From a checkpoint of a small mixture-of-experts model trained on Wikipedia: width 192, a variant of Adam for the experts.
Below are experts of layer 4 (counted from 0) of a mixture-of-experts language model. Rows are named router (the router's row for the expert), gate (a neuron's input weights, with its number), up (a neuron's input weights, with its number) and show model dimensions 0-191. Each number is 128 + 32 x the weight over its row's rms, rounded and kept within 0 to 255. Numbers have three digits each.
After each expert's rows: "comes after" lists some tokens at least twice as common just before its tokens as in all text. This comes from a sample of Wikipedia text that the model never trained on. Tokens count by the router's weight.

# expert 15
router:155154117150085082084191105120162132149148135132106174107107155136150107146165128163116141120129160091106137076115163136111158152165126108124142108108126165133150167205174102176166046106154134175184135136148065152140091146144133125079163161137143091056117102056162133149090120195126102138097155109118046133165108117133120152103076148158138070121116142152142163174129127071181137160134143153157127106163044110119181165117122113135078139177122091102110092187085167086152142085120107161096186124160153109116159153160106135202162163181151156129100140115116131172115118124102189092
gate5:158166118079166177104138137094178099075158127064240121138107133114134090142137189106126099133141130173138110118083072111121117123137163105122132148155129110081105105120169245151128155075089086113145114101070095130118119132152161131171138179134134112105151082145128112085090163108140122118146090134083135123117120123085149101080100065060141106142105111096150137107088133126107163105174155122126194157137131096098136136136133096219117103202146092157168098165106117110136164179138107115128137123175110182128082164117111126143120216140086154168144112188144115090133156110172100120
up5:141091085149116095111135084135136087131131127193105117173194103147172167138116128168121086098116137136120146123169095148108091137119102128138107065067172138199114200156053056158171126173193166142160078068167119153112132160121119142115065098155081115113157132146120094079154139187161148108139095119132124128100096140102091143152145155185137137080105127098093076129134087135156141141178055144195155113126159123132125136101097132166152116076144120081136133163146132159142127117137057095113115176116130131113174128122102090118122048100087086173173100048118129119167118165125094132
comes after: " |", "  ", "|", ",", " JPL", " number"

# expert 4
router:131178153124072119162175084126097148080117135079130162170127114083120090062143132147146088163160073120145105101138121053141145131092127125116144174162113194124126085146121180131123070114115155133085118097140127038155111107124148087167140171172144164137154097208136189154100105059122105102136174112128184162156142137101134159141147097114110173121153074101157117150190064172102121078033114113085144136102139076100125182162083118132177143129123146141097184134147111164143126146089164088139124099103133157166114137144153184123178147074125146120150096185134102132153156143117100108
gate6:084117145111096115123118122134107095144165189136098094108097165163148109153163169097115148080151151146194091039109143112162090111079107057122089061166130172144189145134129121093130156151149165082139122124112113114163129190099117146150112167149156164133133124129141134102130149152087079121170184107122132119139162139111097083078057187110120112127123156125135136100148093170110139090106115087143111097113104139174122067134125060153081075123132135174073182138096104187132188095154135141232131110119144099170148052157164144139058122138113122143065098129135155149101156137148136168
up6:193137118122193191061105092080110120085126105120111124122115106090102158063113061172135134147099155133079097136153096137162193118116130188146153087118114110121100111196150178206103117107126176112128083047147090183095147090112096107164141174103102120096162146127131124114098173085151074140138131151157140103137094190163086144170166169124165094093054164169127148092122166093192140148139159141112143155145094088074147173122156143181143115100067074156116143132110120091123087145139100151121128083160087102102097155082098102095148117138127144143155152140150149177149131120147133106
comes after: " |", ".", "–", ":", " (", ";"

# expert 5
router:107118110116088084160126126167119083112161158127140127129141107092097181215166154102065140046099146091118112136131139078112159156171172157110072197161142131100147115100162110081165155102114130168149096166116097189133148130090137078135173079088126114171089154118141053129102162136143149088134104104096162064099132147064165118105128109140120121158115147109129088118171164088111166157125115134144091038169149162107099096178103144172134148171127089118161155112129156105089148108149191169128131107152117136146128105096124160179089078121162167111167093132091101147095082132097041146
gate2:098069168146095156087156119112143085084121150117129097126130134037124100177083149057138129099171093118157173049161137132124125111143137162172122130130151138125099150160124199137104117177099082138090177128160181087162121132102122174097107178137175145087112137080127127073153141138078204084141090170119133103110075098124147153125101129105130112193152150126145117113124106165131141133195169160164130128154136110104153154152169099099091129107183129124129172151174179124110177087151122205113081122134133097124158141156070173191135148101163147146113112115157077146185136193170091111
up2:083087116067090150129171104080115151134104097117136092122134127152140112107147123123119150154138159125180096143122151076182166075080134085122100137165142159154125130125134066106159122073094184152138119051166083152106185194142143100138114146081094070137119117076115130188072126125155097114132107082145141102080175140133137089092159105134085091148060087062144117162104119127151127151108074066107157140109085165063102131174074090137121156113134134101112174095081180148137137140131202159108156144184121057148161178131109118113105115130152148138104167121102100125184126090083165107
comes after: " of", " in", " to", ".", " for", " at"

# expert 9
router:140111157106138122098131144104095129067092120114123144123140081125123091100202118129071137116164123143165137081107157152132041143076114138160158185148084107135112155116065112128147109159156121113150147164117151137120133144085114094129150111128164159162057141172106148118076120156147095088118115157110077187159111133130159102137132112124048133117136149164166176205123101163119093156203117157103193172129165129187125094082129082108115105123062162120186061192138145079140146122139095138146130087176135111145067124149144128145080120141121084079101148135199166167141060169146159127
gate3:161145148186137110205123136138098130102167133125123112127101159084160080152152179063140123136115142130111122188126128082122124140049171145145169116094144114108086154111136104106095128115163201121112148152099109118091102146130184139145127117155088118082131115154166167136057135148158137177141228144140151116182145116093149153137112120091140166116144116141141119197110093127115134088172113089117141127090098209096090105147131165130096098123142158242210132078074120126151164165125153146136093108132175136116136063190118152168098134150147103132101110168177162101055137163125137135
up3:091190130133119155191054146109092193113149142139176107170091151115154175103139115137175113116153122101118156167137148102073125168147113139148112090115087121148069170159166130097053104124145154081127153122142096156118142125150126131083165210131162092088150100066143132134060139153142114163088237104122158113149151165168118146146133145137110114142152154120138159124053093124154178092124141106211121129110126078151096127125146149130169141157111104169168103093139126130099151115081180190117118164160148125118099095163127137144170220156119070077078082105130141087100132130122120138
comes after: " 0", " 1", "%", "  ", " 2", "0"

# expert 17
router:141110170088069149084075095144087115149081179117140100127138130115135170098125130116095160127050131096154157099138145180084080113111137149128177136126149164074138132084135084121142154121168124105151190173107180108097109116166152107181089096105103163163142076053182137155126115112169140134175128138132116115063138122155164101145151144099121102188156089079120129076121100122124163137096126127170132180147158110142120125102158142163084131107188083122075136086148138076064116167124116160132138097063143206093103123138133153132063125145078125086150178207107120153170180142095087128
gate6:161158144113070153144173072150101121152120125129149138108106126111160200174139131132133137129110126158109153123116106086100102102125103094126145111113142136121077146086186073085110130174112103174174138165128146122151070057157125105139119087130130097192188110106095126141145086110098108079141123089138126155104199156147137140117119216093161159112151120129061115194100145111114255102119112106154154112145153177106164141126138057142043163132135170136124200170170151128163148136096131097179100126160161169125117074144167141104125138130137094097111147181125141116113115128096075185
up6:153118157091146126110074129152152126171132127102140091077145103104126166135130113114152176098168104194114183144178134131102149091084139129144097156047132138104110196128185153090096123073070089135157192158090137073100125121109107088139151124180070120148175118078098134126113139142149060087189151125152169199124097166133125124142163132112161111152139117125097095128125150101116124137121135068113190139123169162113196148181151133120118194083151137114119109160139126099155121125158144111135112117178104146177090104150143136105153169063150047114087120109110164100125074044161113069
comes after: "-", "|", " =", " Al", " non", " 978"

# expert 18
router:106088139163145110183212111105102209160138070184070140138160102159139147160125155108148141111132161156149168115127107123104166103117114100167136130184122087138100157121047155065171136114083169088131109102176173187099140159096124163099123093077141137147132195093073124127146124112124107140132118127144056192158130154132131108152141136120096199142182099120110127104144111074119105145178093120168179145148121159139142124076135100162106079174143126135095080120144105135092037099155089107110093115107081070168143124133136083177117075097150142167141159147161104146119120160139125182
gate5:150130138130103123152126145175129121137136145113109143127136156119099168090170130160156107128112068106142120192139120212108130191136126147142183079161159161148139187151131116128158173110187093124060129168135154071147102166058126113080154086150149128136093077139123158151181092112134124116072112151105125163073094167067112141097032066151083154106141175142099125159121078131162116107101188167088169112135106137149172094159164152137165133152104157156155124144165126115098121128134157131111079196100158112103157122071105100110146123117150132066182056103104088149053104152145142153
up5:181122088081128151087168075096091098179095177116132176088165150108183115046193098140141122135106091063188124142162097130139125173020111144149083115165135093130127162094091094166146163065188149192104094154106150109125124108111113153177128118083139142087120121126131120032145139096146151145157132075157115128095093123093132180122118122132128073089102130161120152082141094147185143155118147171126159181138131153125166187119087093112096064083116122121136146096093143125142159115091123124086112075120164112125158122075119158115076119117122130116145141124157107147077130115120073109
comes after: "\n", ")", "  ", "\"", "\n ", "}"

# expert 11
router:175199117136163132194123097079154135161134141147127114124096102122058082215137160165079094164119117144052105185159123143187141130151124134092065123152141090103107151110080112170105119139157140100139156126177070154183111158114148059127103134087103117096145141154054130121122134138141124164145125132150107108134159140116167117107123187137114140187186152133076188161050115125064101087144122127150068097079132114103126133099174082103126108145193106090094125112099166086111089115132077158106100156122138177103128104114122102116146118147119145098161071132134134081141125209102166129
gate2:143194091098165139132191119055121124158130135101131135134065138099127167165084130092077140094108165128111164157190091092170140170112105101131159135139118146104089147116094138189076089108145188072123101099122122131107107126116196101084106062072137081136044094113124105131139130114106105151193046091139124121097150103134143162150107100106143155119124163132110085160131060150128132125107098100136133151074137114111190142160140138158136153131136187088076156159118136109114094126120099120216121118177151102089108110067188087107078130132112060088155122181132157131163107155131103107
up2:096137200145073134158130120057163107158182049137124138151112111164077171084165114132124132121106150125150118128124142101138180139142170122155140125119094192108089109098095164187133173189070143094176121103128127133108174172077113128128092084110145099102124123139094150057179121128181146131157114134087152043150153115075086084115041132114120130114139125130192109123124153156106123100082117153124112166170067149150128127145165097173163083122143156156116190109143153132092134057104059147081156134157126175161118140080139164113194130160152112125158114166174119117114104120143126169
comes after: " (", "\n\n", " \"", "-", "_", "°"

# expert 7
router:142162162122162168119126095104109173196107091094151136051181127121104129125097148084121102111157127146151123194172157119146141076163146073131111133116123139146149132138146096121068054122094125130101121155154143113102153157160110139163107116104148068161100147115156080134131109158132113084149084124094158102062094108140138160151077184106101195097128149137119119073122155134099163181113097133155247121106097088056117090076106095166118127137086154210151123124155138193144116135181135132149140160105136138138141080134114123113122130101127146132159081097136149054180085144086090196
gate19:102136165116179105168164126125111097134127182114106104132174082109133165163133094086163151197155128160123101171161110141144175222104111106119169108099124115177125132117120087140111129150093182208136094116182152193179089203181133124147154097157124159168100091152103142173157174151111101133112145093136167089138129142141128136183146158146097145165119128135104124139111115095103101129239108161083116134140041198127123149115163122089144114182118161121144110129119175136125112179125095089063108143084153114137107142090120146154161159157145184139131171170087077153139152092085121149
up19:077156104119094081129121082148104148118158147136105135103118118142128154102165152130178109064097168122121173152185102124147088067200107075131084190078162141114108091083135109161119125156169090122114104158020171123147166146082137158101121110131121132107151130130115089054145088095117141110149143116117097147127116184146106103226094117162111085098136148134111108132157106102176100126095130123112119150152148150139123166137095125103119158178142075106106193132137118137151089124123217176116059141113118084114107130118095096130115154047139067073192083118127117140132120076105101175
comes after: "'", " is", " as", " a", " with", " and"

# expert 3
router:131128156137088139188154147175118156083127132119115105152162111076100135070143112138143099110121143154085116091132123159131096184120148109078175173074164095140193097133179157091133142162145121139098101094153130108157078107140133133160096099186136152102103097169138152099220128105121145110077162158134105095119169133097101128112129050108101212119160119127166171137104089172139132100098105100112123078104163082099079127132114114141125175103171140097134162089140115177104191129073074079118204071136136132181187145089135192141155089113092128165113148058136119092125156136143110082
gate4:128078145124174120059103168146136139136112182097124145141126166098172187152097077083150186143117069114182128143136130175073162116157159145122109077061153156127153139127124128118169135148118082140137149079159116137126132097095172145104098128187175119162141184096078169094118128079104142135124097117104119128110120115145107147124150141102116161140108141175121134151096122211171103197232085115092169084101179142104129098147157107105143162104103153151174061149155161109122160107103132066102111061100143117101121094108164146051146141141068164091175125148144112160132126143159177169
up4:143200127202159161168156196130120144102113112148174155105089150126094078140133139067195115125106132114125092118090125094143102073088132067128051143174072129131134147132098095060122165135130140093058127120141112181119119086151094118113191149107073087152113140130096095160155092128101090120159156155116101170096103160141186065177083143134106135147115127087112118113139111125084099121118088175151083065134151069136123177154149177154146077132161096136135145088117116136082178149154160151156135107183188077131139107093172149096137130127141084086119102116059123144131150115102171152
comes after: " |", "-", "|", ";", " (", ":"

# expert 2
router:106083116066066122144101137218168102183143103072126166110179170125181106143088142106190124067130143162158158128108095101073098124122188145095116124093127144135078159166089167102070135122131166147110151170107089153119106082152112120113155151089163144097172132079106135075129160084115117143094085140137183131121186149138131096119110167124159075133150085147118110142206086156152123151104182136070193102107163171163130096122122149106115156121150150200117110151147101094111131103127205118073089133182129147120173164144109088112156117136092087077114134117111112174150138116170097110
gate42:095187154107097122153143098128135108101155176110127110176073139124103140150168059121142118105156122119138122132163141098099134173173073131092165156110117192099163144107136127132138144107119146176111121101151131108069053211145168126123085151144138097078158109120135128132135109176139089119145143169061096127133136198152148143136134169168081134147174119155049091145156169185116149098125099114116110087120026159153120109135126128152107116101123167109108105103111142106159144121164127119071201105100072068127109102176055141161104114054149094114114131116103081079122164150133195077
up42:110101149078121118141090080194146112154117113095148070086103107125096059047134109158072123169123133082158106189093091163080087117104123103102139096171106144125139097106118116134119127084078123121120110109157104152123135115085091070142201038129132148116152100106108099099138099158128120118075115163176168167132103169128153101095179086121127108100149069117053134138169092121165170108149172115158195055116146132101125073123077151132152116136165148153134082060130161116150132125142160163100120149128122172120130131137156126117198104183183104134134093103183127133092075141136079115
comes after: "\n", "\n\n", "=", "  ", " mi", "1"

# expert 23
router:121097155169144108176142109105133123034182176090108157144129103092104092052142076093119081107135101142140161151101156135149148084105082151160203096164182171140156112171105164173147158095189121174112134131127117177115079130056159122134146109141124139144149124117094112165106137086142128101109169077100101108132109084103109144160187102129105133124177137087119095099174140064093134128129078085141132084158052039123132186100118136163113101094146099176105098153128135143130195142104132147114165129136159201131119099171193121156131133138139145150146116110132161090106147103145197100
gate8:147172106140144236186145213123071121041127109077142158178188142133118133133069103126126153114135081089122096134113102143198097157152061141101101108119158147082076133164117140094144116151126094205171085111144117141071103135115089162109146145091171117135121150157089093154129134130140131121130096110170107118154152161143152107128125190182114153163120171145149093106148115128085127099157115166142145106093116144173101076126159131172134142104161107187145139164122134102177103126152123048180118118083168077114094091104130115078140150041133136084161130127118150177158147111106117134
up8:097166133140135160142087192164077142130129132113123074151133136163169091119125145121155121128144130131126127104082086120120122101118102043131112055049163175186106172072114130126120126141101154186093124109135119155177060097083108088113130081136110124111172133146107100087151177126177096109195168113123085109150164130123116130108107063178157114116129106115123143048155131152144081157143117057116197091162116111158104108164121091179130151069105102134143154118106146135153154107084159117138164133117149110192138147161139127107137185157099140101112129149062149089230060102144127126
comes after: "=", " =", " des", " c", " partic", " Fa"